Weights of a small mixture-of-experts language model, trained from scratch on English Wikipedia.
Size: 12 layers, vocabulary 16384, 161M parameters.
Experts: 64 experts in each of 12 layers, 160 squared ReLU neurons an expert, 2 picks a token, a softmax router, a shared expert of 448 neurons.
Training: a variant of Adam for the experts, 1018M tokens.
Below are experts of layer 8 (counted from 0) of a mixture-of-experts language model. Rows are named router (the router's row for the expert), up (a neuron's input weights, with its number), down (a neuron's output weights, with its number) and show model dimensions 256-383. Each number is 128 + 32 x the weight over its row's rms, rounded and kept within 0 to 255. Numbers have three digits each.
After each expert's rows: a language model's description of what the expert responds to. This comes from a sample of Wikipedia text that the model never trained on.

# expert 42
router:153106116153151153112061154167085174093136121103135113081143096130091146175133094122141130169154104176106121169120137111103069117194168077135120159161140105161143164166133090177136127161140103081112126080171095159089183166099090157160126071115130085140125063125060117158074125125092166110127132139151169149171238176150074105133067071122114120105153113106087134148124106121075122160139
up0:088175117116135053135070132089185073145156135124184122091090150103201133120087167107110135111135131053095123089122125189147171166129108128147151162072098179175093116100141124104122189120126176172085091163113146139120099076192167110143066125144150146079103136134130153157156111086139136166155080087138071096081073078115154148107163190127106178135218109089138163154067196154158141111141
down0:171107166104134181073124143105155136124131144119153085116188084177107137144138149106160117155127103138120079113090106135118109089100163163103109096132083172083092128137085110106081117112166121156126125090172159146196172193144124153120095117149145146145226160174116101164129111147149117219104125136049133112101135139094173094113080128090117144179116114204158115085070165125119160089118
up1:074111086114120181168137123108168133159114146082095094133093108112166110111125093120133095177143152138078038113106173159167185141119201178136141131097069129151121109091095127116086135126129142149105134135108107127155070104118188118147130132183150158106172114083131166098158124129125146122091111118126079153023040145073151160089182174083168089061149123135180183089145131173139127130111
down1:130139106134143160113098103117167150162170093093128103151204073131109120072115177139177098120132114138139157097118094126191161102084123156090113121135134075202103173102163159128101118147134117119121097106083041104099095106109116095131112137156106145113066157158084110141120131183185126180188174098130100128126198119096107158164154096150155130098107091079042094099126127182103089119113
It responds to: Word pieces ending personal names and Latin genus names in synonym lists, like Amphisbaena, Alucita, plus titles such as professor, Colonel.

# expert 32
router:161121117177062211148170178152167155117088120119159070152132123124140158141131115126106130130172174147161132156138119134185092128098123130140135100111093123091158154189151106137160138132160106108144146110112089100152171189139111134069112158169075175144169110135112167109143176144142123137124080136097134109182138115169102192081122164124189109117108128119132095144127063152093164090112
up0:098144136090106162158105107120077097144098136168166101119123100064115121138148192156121029152094076175135137138168095158163130160170095141126172138155065145109103143164184109110132108150136131084169172168181132171082209048119100094109142138121146081111118176120132099148129144121114142128125164108119121113147108082112147142108114162136223105215089136152089093110080106100121157081092
down0:159140129098143110166176112123128184136060152064143174156079108156124159148112135190104116157090105130141168160135089096185140216172131154096112066124216113104117085139143183138108142133108187173149084124113070078142138121142135172100073137122161150115044109152112095112127110149126062140060108113095140138148149104173079083111126146088092131170154115179117099179132123154176128165125
up1:082125109156038189120134152108164080103124064189135198135133133091175172113110141124156147092168183103161140090171127098152094178157101101142146140105115127143122107153113126171110072105089153161153144119076127122119154099141176170122107156128189148162061135103087044091134066112125155139159074140091097171144097074159070207170130088096060078108124156090069146184135124137085178133089
down1:134104162164088152179162083192136131092141150093146144168107185137133108193113200162110135096104124189090133123166152091203114104060126147168098093164110136180164137126082121119098154205102142060113085095080097119112125164099123115074115154120094148117164108090140207158186072130127158082116149121141096149069115095086142171088140101118135137098119130091092214159112113149087152149155
It responds to: Middle pieces of split words and short tokens after an open bracket, such as und-ou-btedly, (age, incumbent, loan, table bars.

# expert 48
router:108046109082153153141167084118135137134151072137133130133063120181120095129129068068134088119138098121148156090103137108063112106116123123129131153102146109131078096079086100120175095073143103123082161208121119156140149146110030117097135181112154185125188118133122094134142130108137133157122108088128131129102172135161121156155162081090115107094208088062149128179163160094123086147135
up0:136163093142195168215113120115105126153131124113137093122083121138056093105137110117132142167147140093092124131114126165131162119145188093066089150099137136076152160130096153141122179119132129109133126121100101144120138110089142127151126118124141126111139091114144111087144157085162083125177124114129095120073144154103117120107139154115127131132106122110149117169164153134149140125176
down0:171116200129176151166148068138100164137102112144121142125144139079098097129182130126140129177121129093108102127117083142120139107161089108116050074136126111089123084114141163150129123115141125118090192135139120119100096147136097108104097117156111106166135107078115147157131144072164138130111094165096131180151110128130148166162142161140146124130120134153188112177149144146071144159088
up1:088127164150090119135114170183147149103149165111116152122083175064122144089110149154138195097128099053078145151072096146179095140082084184076108116085130158083166188143118153155073111114076103187180164115083141121058155081119118164163136143171126173127102114091140120158160091171097118122126170089124148103091135123082103148173148133196126167162182113185144164158168145167158098089164
down1:091080104151178085119146109169160167127112109096153106143135118116081137143168109079146134138080126133172113150151128132133078103150111183123085093158174148114159090183108051107152141114110158118141069105113117093120115115122072144086144125137116143170141106077103116141146124130141133149104126169110153091121146150076085136110106185121101225097092177103102122116133179165136170126115
It responds to: Words in football and other sports competition names, often after the, such as Premier League, Super Cup, NBA, First League.

# expert 46
router:109085182146133153157091090131124138128090116121122149107038106088136163157163131159084140153150103084104156153121104163086111137117156145122157139090144115144125125082159105104143182145183095116072120125089101172127142121148147124089061129143167120106143157150146116181147101159149152177128104154127084150143132160145122167144131091076134145106098166180083150172074159131090116178143
up0:136140121139088123163149130141136111095098159130139163171096085113133150104085116081224110059129133123150077106168142090122181126153143157125154121118127063139146149138101111144131070122030112143126096129118135098110142095090156125100057115206179138090120135174101114090072181138132120148149115175123075124146119105094107113100077133126156125136125148146188087195112119120078182124112
down0:103120142177170109146118167125135156167104215131214132119189133140147117188157115133082103131131176133168114166135154149067096135120122153129145102136087120091057122112127167091134124139088124174080132161115147134196126109146134161050120095105118113072149175068172128121111105173154082140121091127099110146117120101145171106167118092140175101162095084166083102219082160029111155113137
up1:148102091136170106086131104101144091143098183136177171169160131129136055109114164116092143136165151096103174100122139108178165104074159153119130140101123117170122122147114127111124168131115101142092116116112082146100159162114144142099137084202146149133111075070144116151123125100181201066097101134133098142147139148130088092052151091135168108082158100114134098121215149126121099165136
down1:159157177074171133135137186088132160163130132165171109189109052148140145146098172139148101173108137167093130143145122141112110147121075148120111161115155133135090056087093141101126105056068146088158160141140169090117096129152153055134135119131085174124091113160109107103122130121155113142146076108089134129102097119093143118062167101127115175112124107135105153079065141146159097132150
It responds to: Last digit of years and multi-digit numbers in tables and lists, such as 1986, 2018, 2003 KL, plus BCE.

# expert 61
router:213109138085083143086117144161131114142168127109171072155165150152167177166143072066147039136177123140110119090151106118127182157136115111121144137160169141093124173157078074162102091161136128152103138085123136120085085110054162117142187145169114110148159137126077144152154187079135111128097154150113101170160143086095221139153059128062116163142113111132159164126089128078151207098103
up0:113164115125138065123141177105189118091073114105143116146106088138090090226076118125127169133092161160141159122145133169173104142151140087111148179117150112132110104139150116146141103082149109141162128150151099112143098130110110148057120171060122151180152122046161115073163129072123125102110136118087115069150170137123107116126195128104104128184178154131123161201181175133135154145089
down0:144235167197113072162082109114119077138127097126144115155151107123090160144108123071143136172124115160139150186128134108102134176109175148134129119082170091074124127086129160129152150084113194136107176166131158102086086110132147074144134135111103151158108138114162042119140155139100104119072150118175102111128132159166104140108136080086160130075147121142144118114142063163109143192056
up1:143177123132117115181068129090155110145181194124140163149094118130134120145162159125153151079122123188139174107145118124131103113145150173146176056124173114143151130072129117114107186105144110059132164124151175106166072122088113085145089157181133096037128138086147065154148124143125148132103126127144190162142119100123147119186125212153142157112193127084138098116153177133077192109149
down1:116168116114144143096118138211111113133179123097083137123152076102103158147138097128121113063152170095137142126151129123120114130177116128093152168114103147123081124171090126123066152113177078148170156126130161173101102157067131106145149159157146140080125165088120118178091031140142121071183202077182107086136110103100198115132121150167066101100108137120156162078143109170090050147087
It responds to: Inner syllables of Slavic and Eastern European surnames like K-uz-netsova, Sk-at-ov, plus the word as in cast lists and as well.

# expert 47
router:078110177145128128124100092115143176153119151155186120137104167160088146127131113085131120120119106100097142125106095068075145089195114087170125137157141124104152159088131137144161093177186167120130114137097148103126116113122128118077118139151079148097155073128068066189086095151125131141098122116102100087166117112182154132150120127120109144083156130198169119155159127181114170096097
up0:111129143164123124107134116106061175135162039142125168083154093130077089152155131130144186134103165114149116098090115158100079130154112153049077131114122129094063116129154080150115142134133159103068138094166118098091131084147077114127141149170136051133033120126134126099117103135048159106167130110068071168103142083113114109166077116179137126094112142077114112162156164112138098144109
down0:157121152135107154188146108132096129090132138159078119098113162116096136146107131071132080137142130141108106131093178128088107183161158113195174156188139123152130095171142087174108142163119170135094155067109131169159173111151151100094157112149157168133139079112163103170175047088139155138136128141166156171110146158103132108117140091187164147107086154106104184131168113142085125186133
up1:117102144168164110109111158124078143082145085148148067131147123157143162108109119121177128142119158100113100176157096118158130101116115120148068132160143107095188132125161109104023123126103115198116111130098132083161094215112076145090130106107127144138063182098194158066093112127141147147113114067082127104133097145093084133124099097096084164194174105131091144136105152086137142095204
down1:172109134165168136130127151119114157143099137118109143194158127116121138163103107149134121133132139135077101200102093136134132122134122106134117097136117187110146141130071161084129086158159198106152230085099089139145150197125105183154130174131134121167115111099100093155048182132187090151131158120124176087167169110205096117167166099102148145104083148164127118103142174157165144079157
It responds to: Consonant and syllable pieces inside Indian, Chinese, Persian and Azerbaijani names, e.g. Hua Gu-of-eng, Ven-k-ata, Kh, Guj.

# expert 12
router:070125125070180097149092084152169122175059104140159107101124158150099146151152128124173120099081109113176097159155196128160129086151197138092163110103173140157163089106167149152107108157109128115126115107175089119091168122077159073113133193093144140062134148154127138119067135145119196113094099119130128145152142162147144119070131108159163051158074129138088130149122084183102161161128
up0:140201171141125150145126133108122114128152107139150090173089175147140101111057078117138106153098154091130065124155154128082099153114081141074139139069087138110107110107064113144094172121098113178099159166120149152190105151144142112166083118176105118128153088096134183108179141140114161067135187176151087135159079164135045106156182094176073121141133157091130143101171114097185156112128
down0:222176053084127162071125135109176140131141128125169086120097091125133097133055120123143124157157117124144092126137133097155157138129124177171101089107107118159101120190125116156146124130131092184128139104111140156133091101057122157109133186097134101089095096122106120187151114106113090116107115120126115160215117114163180125181137138088146109119146132070091026102166198093218099150170
up1:143102153145161137146152165133130075160100133135135132131163099135088087097059163168104137156145157139108103128190159142115077089169077109152092168126099093140085107106100160111118133097115090103107102107133026128143135095135141111131079134117104121165066155194110136118158178117123085163139122179104106099117122146073129195111080119074141106097116123178129129075132145126097097137097
down1:133102137145185139127059120149157142176117101094072131091169062097120126099164132121074151113160130184106133146145187085133188093142089145096097170113127107198103126135143114126129147050162175120108155042156101073132164088114136094109201094096115088115168120086111155139153131149240140157138151114139056149157167163198145159167090159066163128046035141164118137174158130127117137119084
It responds to: Subject pronouns like he, it, they, you, and digits or percent signs in census and election statistics, such as households, 8.34%.

# expert 26
router:175163139139117134100057088148137059119155109162139100111193133149141142112122108102064142166094101085064132143155093175196138177127133172107176100186081111131149126142135078158133127187120179141122126075148149108124119117119110086177156146132110111108179136193119171197135105089087128127146123160090113138121126053120080064153068109118105156091160122145137132126161159114128154178106
up0:085167088111125152080111149097188157145107075086163155071094080157127120162075135190133073150100162108126162103106105145147163131166188150178157121094123175103170115117126163161137134114143154130137118218171127119118103132105136124093131182124114140128119168105151128111138068107157094130165112121140112069109146116137061126159121153156090128115200115120126077166089155167103166182121
down0:107139064166095109170121128122151159163142113095120153109108106155144141138169124122073131120094116082160140075179145123141142152074166134151149099112141079111096117130103112175099143142163129160081165114106128136083141096145174125150074071095146129162157138051170127116128120150141043126189098113114122097091095064104189117118064136164150118150155154081106138181098127128217121143093
up1:165112175145194108121129126123200151154172134059115103078135140167147084096145126138147136130099138127160146100147032172105137132142119141198164139121181109148083126167084121082071150108144039168148113201113134143148114164099085072182088105094150163184170087143128186154168076169161094109132128118109163164122130154144077087121138127129125183135115133110139100191142163120181072147172
down1:130159114124104113128161073124179078127181130175143157166097088133146082148139158135081170158142149145094165086101110093144108137106138123172121143195122135121086176144191093092102128159112109108180101168129105125143061196117159181129079134125162107091135092128139062084085086091123121156081170173133123152138110132178078110075104205063083154107134139139130213147102155077070103147142
It responds to: Inner pieces of Scandinavian, German, Slavic and other foreign names, often in sports lineups or species lists, such as -red, -og, -of, č.

# expert 19
router:089155122189115130137067166111175138130159186110119160135120178172144155168135121070125149111199118115135109088150115115123139112108100138154178059114139124053149137088111128147109123145181113190106170099101099168076141093110127109129085114195151080105108115114147095154134102135163114097145155103112141099178185091111163132120122103132146140108190091123133104153107131169148134122087
up0:165163174177052085113149147098156140119099086101137101117153097147141060148171121133098054134118164152151162103119137106133131177079101105098116100147132091107159106216164166097128175054133114181099096082141089108155176115073144183159076086159124104127099104141167123154120172187125087142124120114142111183106098143135110122170223111071110084092145134134118152152181115115102154117140
down0:122122072118101140167056151137171113098094128150166111168121067187074092076143056155114097142067117070160152136135094091095128114196132114152148145144171127113134168201089153097127078116110176185098188121178095092143141164111157181115180116130168097105111120128139109088109132130127111079102141111088168166146135138164121115091116077100150105114099030142138148137124173100166089103100
up1:132169189170060133153130171165167039155123137131113107133174140043131117107115175112086194110104099108124136086111056153189115155157088122132104116105104132126107101094141121117141133099110166176198147101077199082146149202140107063113163086146140098137112063116126128121116086106120126096165161132093130138125133123109090112155149113127177126172129099120160095103149114105127094115156
down1:077104098160133113162126117173097145128118137087084124141157048105110113173176125119148105173107160158144136122110110074147160160118122140086128127107140075124132180109126099145075160093155108076125168157150131149151215065118161171119107090105138159107141139209177143119159133080152094127135097089118178138084127123064123100104095125127137132072070153171111178117175141123164153150096
It responds to: Early word pieces of personal names, mostly surnames after a first name, as in Sch-ne-ider, Z-a-illian, Mc, N-ishiura, in lists and tables.

# expert 9
router:202132113108151130150159157101194085112084152151121149155141140148150111117094167154120148144095136164162135123117146121120101118118111110120126216104126114101099149108159123108111140125123131122152175191116165074158124197120082169100062122137137164156152065168149152083107185140116090086078138161072145131138116149171080135116112152085122067109122166097087161086132100102121130169074
up0:140182089111128108091140068075159098131088096114132068094118148164103150181160080149171150176187135027127052127111170143107158167118124112176111050097085126132135161135202146102099129149124115127036155062121163175199114072100116129125150067047142133129079124147165125185157166166146125104067154109179153125137106147131128097132098168150138109139177104147153172099130138116146208082143
down0:138090171113063089143157120128128093106154101145149156091095216095185164137165104097122072181090114104161110124106197104120152142062137092125122106187180128118136140121138140080099135134075103118143147104081113157123107128166137132133162133101116137133088019104113138117182151149149073119163148087155108141175136133131100130184136156112139130119173078102215097102176137133092098107121
up1:073118140125180166129139141122110078130206122150120141124108150136136062063122106155080097102080080112134135167137172114111177171086101146112049123111155106143106165171131127063083102084144168061082126157156088124134146103167151144133169191089165123173130166112157127145082104122118123144148162161200151108138113111124171140075105146127132131128187105124084129167159149176118148126095
down1:131158115135164105123125176112132141160149163127143058135106114116123120077134163201160138130171134108142120152079101129128149134122145194143093084110120081151182187126157075145094127102169138133086144134121163149117139153141159069167079118166144100147111166126159153141117038102061063119112096125157129065133132054091109116162067139113096087148153155125045063157119169158175082167089
It responds to: Middle pieces of words split into several tokens, often around Best-actor award lists, such as ep-is-ode, Deb-ut-ant, Stat-ute, Anim-aniacs.

# expert 4
router:127130093154122111097143096134100136112204135131074184156181092106122126089095079107121126122107103151091154084145132094077094105092106186126104153141151103140173114122077122148103115076183163163143146141111131109079187146124096126169100179090130142155096156118194139081107140164164105136124116113189112132089127202121103184185113158145079112154153152093098086140157111145171115177134
up0:106058093094047108162102140131145127136126136106119117116099168160187119159105160115124150156116113075149096093131141111118133167186145130111144028110144187180130101114119101160097147118130083145143114131150128133093100110130127139116109152191132188123169135098194073146127132096148109174122114173165120128108151140064116121145168138153109146161126130070116112063144224160163078148097
down0:180145136180166088075094151122133123106112111187148102127164144137115113129078073095118111152120155101133131129148117104097103097077149166178160102164078169147109129087147135131117142177129096102107138189098115137097101144094124103139152162141090147165097122141158050168169153131117118211164115124082160108094116163167108091162153144180091108156086136167121154074156112094196162183092
up1:159095075114166130080125197080097139139123114132186093100106137113127138172123113141170092128196114166125153072120138200189120159099143147138081128174124192158140130133152127176118172153097100176129082146204138124180099173176200178141153143185106152119110080111099128152144086152091173138128111108097110125160159136147137083074180137068178161123091164078106143100135149156091160145122
down1:170083136088140144145069174161108139079151144144072089154103133119164101140156136101150177136132116198160096130191140107114135127064144132167153088129131081178146082077104164108140106131133097115088082159078144123106122156131138197123178089169128101109165115086157148088180093109128100134151125050093038114148083163188093151136105145140133124092191102114123119121184158182156132090131
It responds to: Compass and position nouns after "the" or an ordinal in geographic text, such as north, east, coast, region, border, side.

# expert 16
router:133097172116142159137089083176117142092106135079100130136110134081107144180186087117128138107160072075148190111128118157110120122146154147079121080133162114145113164148152114159137110157182081135111138089077082122126105179103123086070142133159145140130173126079120126108126107164110093167126105117118109155170151179136166160155197088086160136175097123113167174071127137142062158157116
up0:138159122087096162070104087100102184131096096131117079101160090200101150105150183174142128191072102131121131114141151106108106127112124153138115090112155147147110131118124136131117137062051157111121115148142114166079110125139099141189098097150119155112048099099114163171103143095121126131160175110112149154138170125116152118154107196151101133174172121045119146096088123159115072133108
down0:083144173106207153144155105104168160158135133119113164208108169119088092082148146086098105078159140135158184162126157146101178089130126130093126169124154066198141148153073150098086171101118115131086084132160134064122108176091182128168081110123101138090151067115137120113135141160087150182108136112107132060091136098126137108152170130153099141118091131187151198144177075095085080125145
up1:134149115081125178149117096173088123171144111075140123178071175115099085107158126101148116176144074138111169102063147135140100171110110062076106146096086183205130122199167189127151122059132113156177080109142140180115143169078103104133133109167146144113126080139105148125077162072230092192102128132077111071123114136120128134109124126136146182168134071117109148136189144126140136162129
down1:110122108122192152123094098162027147101192151120119101144144144098099087105118161128122189103134091125129163116137121120092068154094170112104090215135110165090139101074163151122110173117124132151144142120142118146065111114090203136114136097162116143133163126101127115096116109118092135163142064125116139143113135171083163082133151129163167113127089156112102114128097147114148212156160
It responds to: Single digits, often 1, in table cells, ranks, scores and race results, plus Roman numerals and position codes such as DF, MF.

# expert 14
router:124095156096201097138094091132088124087180133143089153069158141144126210155164087152118175165101117133164153151149155151139103120143192121147152109163137163151089167165178160105118125170028078141082175111171107097135162112100065095114164079157107119122170115154136086123117130111076124133105110126114174134123163106123062117159167130182124088114052053157101124178133114167061130161082
up0:085176103114163161092119145111116102122128200168132172059154105172120147124153123122083142147149137141046101121142074155174106137102170137178169054128129163120098104154125137105130128104078071155171142133161206104137180195121101132178074151170122155156090113147089117109171100144083132086109146096111117210123072183139110115120114178184127071062152129174052164117180104181122095185109
down0:172140140155108105122143162138157167159115124110135153165042135186039125128147115103086115140151204121129121079109126117122137102125148121103153134098131094126106159154075087126128086128138174098159139117098150143115114148134090147123091123146145121180077161132112137123215127075085121086121144132149135134087140119142198134154177059157143113113176146143097073136126128137163135063128
up1:123147126091132102141162117136092153101145153158149118140123105048165095170150085102133096124122130107180105115160181123099133123086191138143135141095106191134099143139167080106167136138128139069108109154141233211088070181121144135099101101118171101152118143151096097163183141092202066157149134129150110165112148183140167183109177144084097097166115114145091153170114121159134103138200
down1:079158156146112092098117134098163085098107170077164141119124097095094072183180104135126086142132177152103113125179164171107153172137088125129127174132091083124130167122126112063095118150138142149107134158167178153126110174179084101159144097151103172157181115133137129116141114098143144095096132083100063090087123162110167199122136137098109106064115145131121161082100145175100176202100
It responds to: Word-final pieces ending in vowels inside foreign proper names, mostly Japanese, Italian, Spanish and Portuguese, such as -ro, -ino, -ato, -ko.

# expert 51
router:107200147130157098088098132097177152160106082194136081125163107156184128137069153102159084143153097104124116162115114126106154173118099164075156142123142108115173126133074148119105106118132061126129134158085128156155105125152124171122164122195136093084139179133131108176145118110104133104136082091165128129134135057160104102152137107159130068130115177092217080130136118168092098108151
up0:111125137124134083115175186134147106162151141094070215131146127105123128098126127130138043069084194155141107138145139186152099067077133161112168146133123126093140115116169090066181145174133138155163157176123115081135051178115156165115104137055151094165114145191136109108129106121104072105148142122128120139046177116103166122098122140110076187081119093135107097144108170101155066162090
down0:123066139102207130115146110149112103142170131140131184140187107105133089139104105128159178070045124134156148153188145175139084079112113144122114119172152115163107135178088079145103143141171112107144088148113134140170172204092091157066129145138164138159116139108118158142093047172145106146081114128151059148140159171117095177111189164058139155135122125103142072150127178115133150134137
up1:172076181172119116173141154120131096111176082130179105175122148132141137136120143098157104091167159123092177163140135160169184155089126112154172121104091129118157114154117073121108107138141136153179163138085133077071123149115216155140131078128123092131065056150138113174104132192142118087155139107139103127047142124067014112084094171135121084152136115113149055158118150130184126056165
down1:182123120143043072098130157161107187128152133155162121104083138220093207092126147174076116109111122090096146111137194159154105123185092093156132111108167118091154054132111134089112097125175182142154110139149122099132143132153090129160155138077093137080077078137168144135149084098161164132127141128131185143124141160136060127103137125131200083156128106144083098190091099104137130082106
It responds to: Space tokens and leading digits 1 or 2 that begin numbers, mostly years after dates and longitudes in coordinates, such as "October 19, 1995".

# expert 25
router:133162179145152129130114121129060130120108107151168123107064072149110142187061103112172102076139150127124150144149138155145055164145150113151123155169124111130146153169137096157109156162157062146180155110063153175088130114199123113051203129165130093142098103143139097174088128103093104103122128131172092092140159105075066156166185115127097157151054123136166122110117151150070125144175
up0:118176143174150161109055099197105170117128087179118149139061109083082134117130176168109077117167140132063110118133115077122154133144157149128060119133095119102123101139152115115102164122185196090146118090123099129132161128137121138095117093152219197153130183119140155135118185095161146160111140120137099153101128054106156158125109170085114119176143130191130131106119150091128131046090
down0:133124123130208101157201151093093188109132088104149119107186091140108142121028083183138097124113165109155163140095150126112174102084150109115140137154143126120142111135140112147138158145176090110205126141122095155103088127172137098140112113138140144080106110115087151183084157109125121099113102167115103173123148174117136140097079105115129115148068103073156133139086122066135120111099
up1:117159117088137159146107095181130111175134113081112145105119138120135096110136125119134152151154112082104121129162138143122125128140088137161074131143103130154155098115135162100112098112139138144145140128142117122119185125069137176154101034134169135116084139138083120168137182172130122144187166116161118182099045185118125144092194115108120157142152117075138105122131101105137096121141
down1:103088093092197113169201133118195171123130167169081163142100125138106153149116142121104131199126132118173131161133203095108177148055133129097134164137121113080096104176078114144139124111175122150127005166137094159109155157096153132128126133158081150130139104155144140098128169118053092108174153093163105115144127156118128112177132127127150145125162082101096118148095164080148138071126
It responds to: Periods inside abbreviations, initials, case citations and decimals, such as J. W., p.m., v., 1.70, plus degree signs.

# expert 50
router:045110108108104112152171151134074110205112094120136127171170180095100133112132189092172120110154131169137061141148103140155138107104060169123112159127157124141088089175107129134110103116092152131135088155164122127198153160125112175144108176148135124149108117121159139127103155123084070080142150153085139137191096162124154161109118182116140118133115157173152069108115099174143108126165
up0:126098080156181120100126129141146080114161113150154093133086174087177129137046139173125098147124183133168095136166110129125103113183168092069182174168086120063126140129139173080143174105101122122121113156137116128086132151131109153127141142155162088085188069142145073141176097091133121155181167178071070166144165141123107174114123132135129059159127156175164082145164113124120167116179
down0:178120092088095117154129163158098196099143122140198120138156096160102151126182160171130177179194148131159135102123216129144122150124125152077070147111109124139123140138123100069150179175147106127181144155169161095127155132142131151101128066107120162195077100095156117131140136047114128144157169149159144127126137109123130137076129107112093140084027122081165093102120117100074181127122
up1:167103190138160172134138120101121146087105185125115180120098151150107126123113101112140124176086100139115155151090181062069116129068160097181155085123101120152162133145131123143118185057130095105155199149154124133125134123130089139123063117054153137144149076177095123150111141081121140194151127117102152137098137089117112103151131094148085134098152067063134097092142134005172119118131
down1:093172173190110148133128099080125116044108158167078149166067140155102173152085108114137067173137117147164162126121109114083077123116077106190167102152134080095142107134102122121107096132141152137121149109136105128107052119130069128149068110120187131165129141202117137091170154132120139167129136119087101113138139143151108053171153117111087136115226146092064129139126111146194126112128
It responds to: Verbs and their particles describing what a person did, after he or his, such as worked, returned, set up, won.

# expert 53
router:181125104113139199136123228136117148132120146116175192125127156120171106177176105133111157182060202114113170157101130137178066127114140107118190170163160131108102155062142131158103109146144134124125161102121157150144181123122155103133073091139101134115162115082135169108145131203113068132158174129107127099129134128118156112093160114106050121141143111139131138129093168063129180187087
up0:068125065160146098103070147083100089107108080080154148132163175144045081148042143159107150204117149111086124127136169164110185106076095114166122137138150107113112056193137176138112114122168100132145164111082139148104197141106069190144126084133189128095147108103166089100121154119123139072155127147090121164116123151136090059099144163149123191086133073150174161069136148200109117090208
down0:115105158065119130182131103182137148100111080140139086116110145119042106121100126086093067162077103128212130192140111147144154110107080131131127133144152156160116137126123151145179135160120092125117117089147121111141146176186070121138106049123126116136192161078091136096129099110061133068114094125156150107185034106153108127104152123117122150130125171140132166120111134145107148140117
up1:131088167126151087115102110128200040146131172050140137145127143179126094056149164122119161172169155122104152129114083123126199062142128121146070161106121142120118165155106104133163118160097130107136085101178100067115092101092131123138124133112153144133167160142122109122153184132166153041134118121120094139071117111168140104104193131130152146137141137111141075082172126138123168130098
down1:135099170180140124118155125079091089108147123155091128110161073074106072082158132106109081137089129131143043179137143094052128175120057108147139130171145179169131187177140124115149074119117125147140104121120092102117099117154124121081101160115105068142073145153168127146121146144139156094071131108056100160105107076084101104142108081190116106165104143165101127089174101050127101108112
It responds to: The word of in phrases like end of, Governor of, and syllables inside Romance or Slavic names, e.g. Val-é-ria, Sar-aj-evo.

# expert 55
router:060149152178101109118129120162137148108148085142169124101097151181153161122152083125177112131131132196125120178094153136086159137125195153110113124162124065140154112088144099081150151155179103114177153171085118134137136149136159149106125086134095058058162102128120080173078116158117087091119088065125138091145177122144075155136169126106117091131114086127157103116146096146127137087154
up0:156101095125112153187134111165082143107087201172189152184082075165157124113137103104163085090084191149091171117173147100103130131192127148048070126178107133097085147144103098164160131148061145157169129146137116100101108176065119128105142148113156213188098130141117135130146153141175118156124175160154090137167123196087158140084064132157102125114146090133093118088162148106101188178144
down0:077124136113094103142105078136085108127106121125093126113096135074150080159141120130147166114158129179098181136149110165153149148123123114138145089118135139155165165096099151177154152163091145125113093144095140159140157105127115100115107118086110083145094140064095182143120176140138080154115058081113166132121148135125121083170118126138082170170105183116144103124110116120151165088151
up1:123116106150105102165158151136136144101102094179047073084143128132126148134116155152114146130116130132085128125146126197143156133068189108114147144103122138199090076131104177116184160084116160094116105106112137082113099135158125135120142110163107129125112111130138096170150111085164130120098139110121101099153192100077197108064123128150116126145136100139133146078130135151114139124157
down1:113149105137121142119105107104131204115106144100063077127114140116098145214130087102205127104095154104141128062122139153143096138136152103198147121139098102170094087156150127135215110168148109112155135149108141127109098136125133139135095194123123175153131162150152112145145092112137134120112080105178131119157139112157160103188124129122127162129204190117215108118139106095147139143122
It responds to: First digits of years and numbers in tables and lists, such as the 2 of 2013 or the 8 of 86 kg.

# expert 30
router:104085201167105153102059100180105134135154115094155150149148138102158179146219116116185171132083091195145110154113177127148083141170152087146138132158108160132133138113163139124186102113134094112128164108140118101134118112087159078084150140090093109108138141163161156121131123120115113120079098104129091195166130169156200145129084088109101189086072101139117110164104084116131078202167
up0:103120129173150116126113144110135138099100142110156145095139189071093063098109143139128044083090145152193109112125128104156137103177150130132097094156081083142110125121094111121034110139137099098167103120104123168161104158172142074175111121134089107104078129125121131096176053122067136132197120113163091136160106121164075113083169139183089097138154074115149132062071160126148120080134
down0:099121177158076060109167123062064130142149126083199137109183126106108117106095128089142116153145163149152060094093146131114121149148085212129136163224145079177084135157159150134091113121138185140142094111120153126142176159180134110139129149133098097103081135096128156118201074112123118119135137121154127135158106164133135113120154112173105080127101075132079167083148163119140149133120
up1:158129129130098060132073162119125094115134098115115074185107163114180121066079097101102115103111090146108116099136133089095144168085114102147108099098096144143127178106151145139154129213135121145104104140166100212159126135136127126126137084153121144161178117168124136165137143113161118112113127166071105132164174141141173126078137162128131117096132119135117148079172176149158136122134
down1:099081176104134150081122101186115173155078142074141148136114123098115147125070139101128137129178120139159113145124127123061111122142096093103131222103115085128108093124135083134126107088119135171122118172144153106138084138075117122124140100115023111134167122150145143074093123131210179148141143205131181121120124141103158071046080123090143137098088123133093135131074158088144121113161
It responds to: Family nouns and object or possessive pronouns in biographical narrative, such as his father, her husband, him, them, herself.

# expert 56
router:099095110109158106178138146133132167097148158116147162182046155159083153108108166166115187109125097098141127160123118138082127119105173169153160102147159071078124149152161097103156127144188134131115150135118133079163112126111168129046179135119070121155124090075137101113186100211103103116165168014150186136103130176163123112123155109110092071066105067090088070089169071174155114075086
up0:124113093137173147104080164120131081106117116094129106146142138155111203085143137072088132080181107082123122139135107143187168141119206075153138146111144091080133148103198092139127126167124117176096106211115069062183094186146146066106132184126064154155152125065161157154159117093190148107104077129120147103086156142175119084075111139157092124150161161161154080120126164060144154103127
down0:161120170158115088142090103138187169139140122182142117111105120178161070111103121131105156159102195110081099148105191178121155135091086069068180110128145092123094154137093156087129159139150145121126181095127109168139126111090111107146070164093109118097168139153137095113102116140119141084126179120181117138150077112167135139125130147140073121149062154141135113142141069128103129113096
up1:171151132132111113090128129107102112097128135110156142125169127110202126110115204109119123193129161034160139052121152186159156105076095133148162150161098141173154121170078127153148170144139116124109109071119090087133168150092075157136171111163146176184022164092128133095100116140192135078175081157173085169080110153170088181145153128255077140092188084140171161093171109109105184098120
down1:152092130150129098163162149127155075096121154117177129089098212080133123135166095112168146172134112172160128113194121114159138090141167103140096132128094111115164131096097111144210111063145159130100144127091120101126109132116201099117115079133173090102103201120099141104114136095107164113123106140126129185108110139129139155152127146080161122068155141122157179149138118093155143117159
It responds to: Opening consonant pieces of words or compound second parts, such as st, sp, sn, m, h, as in woodstar, thunderstorm, footwear.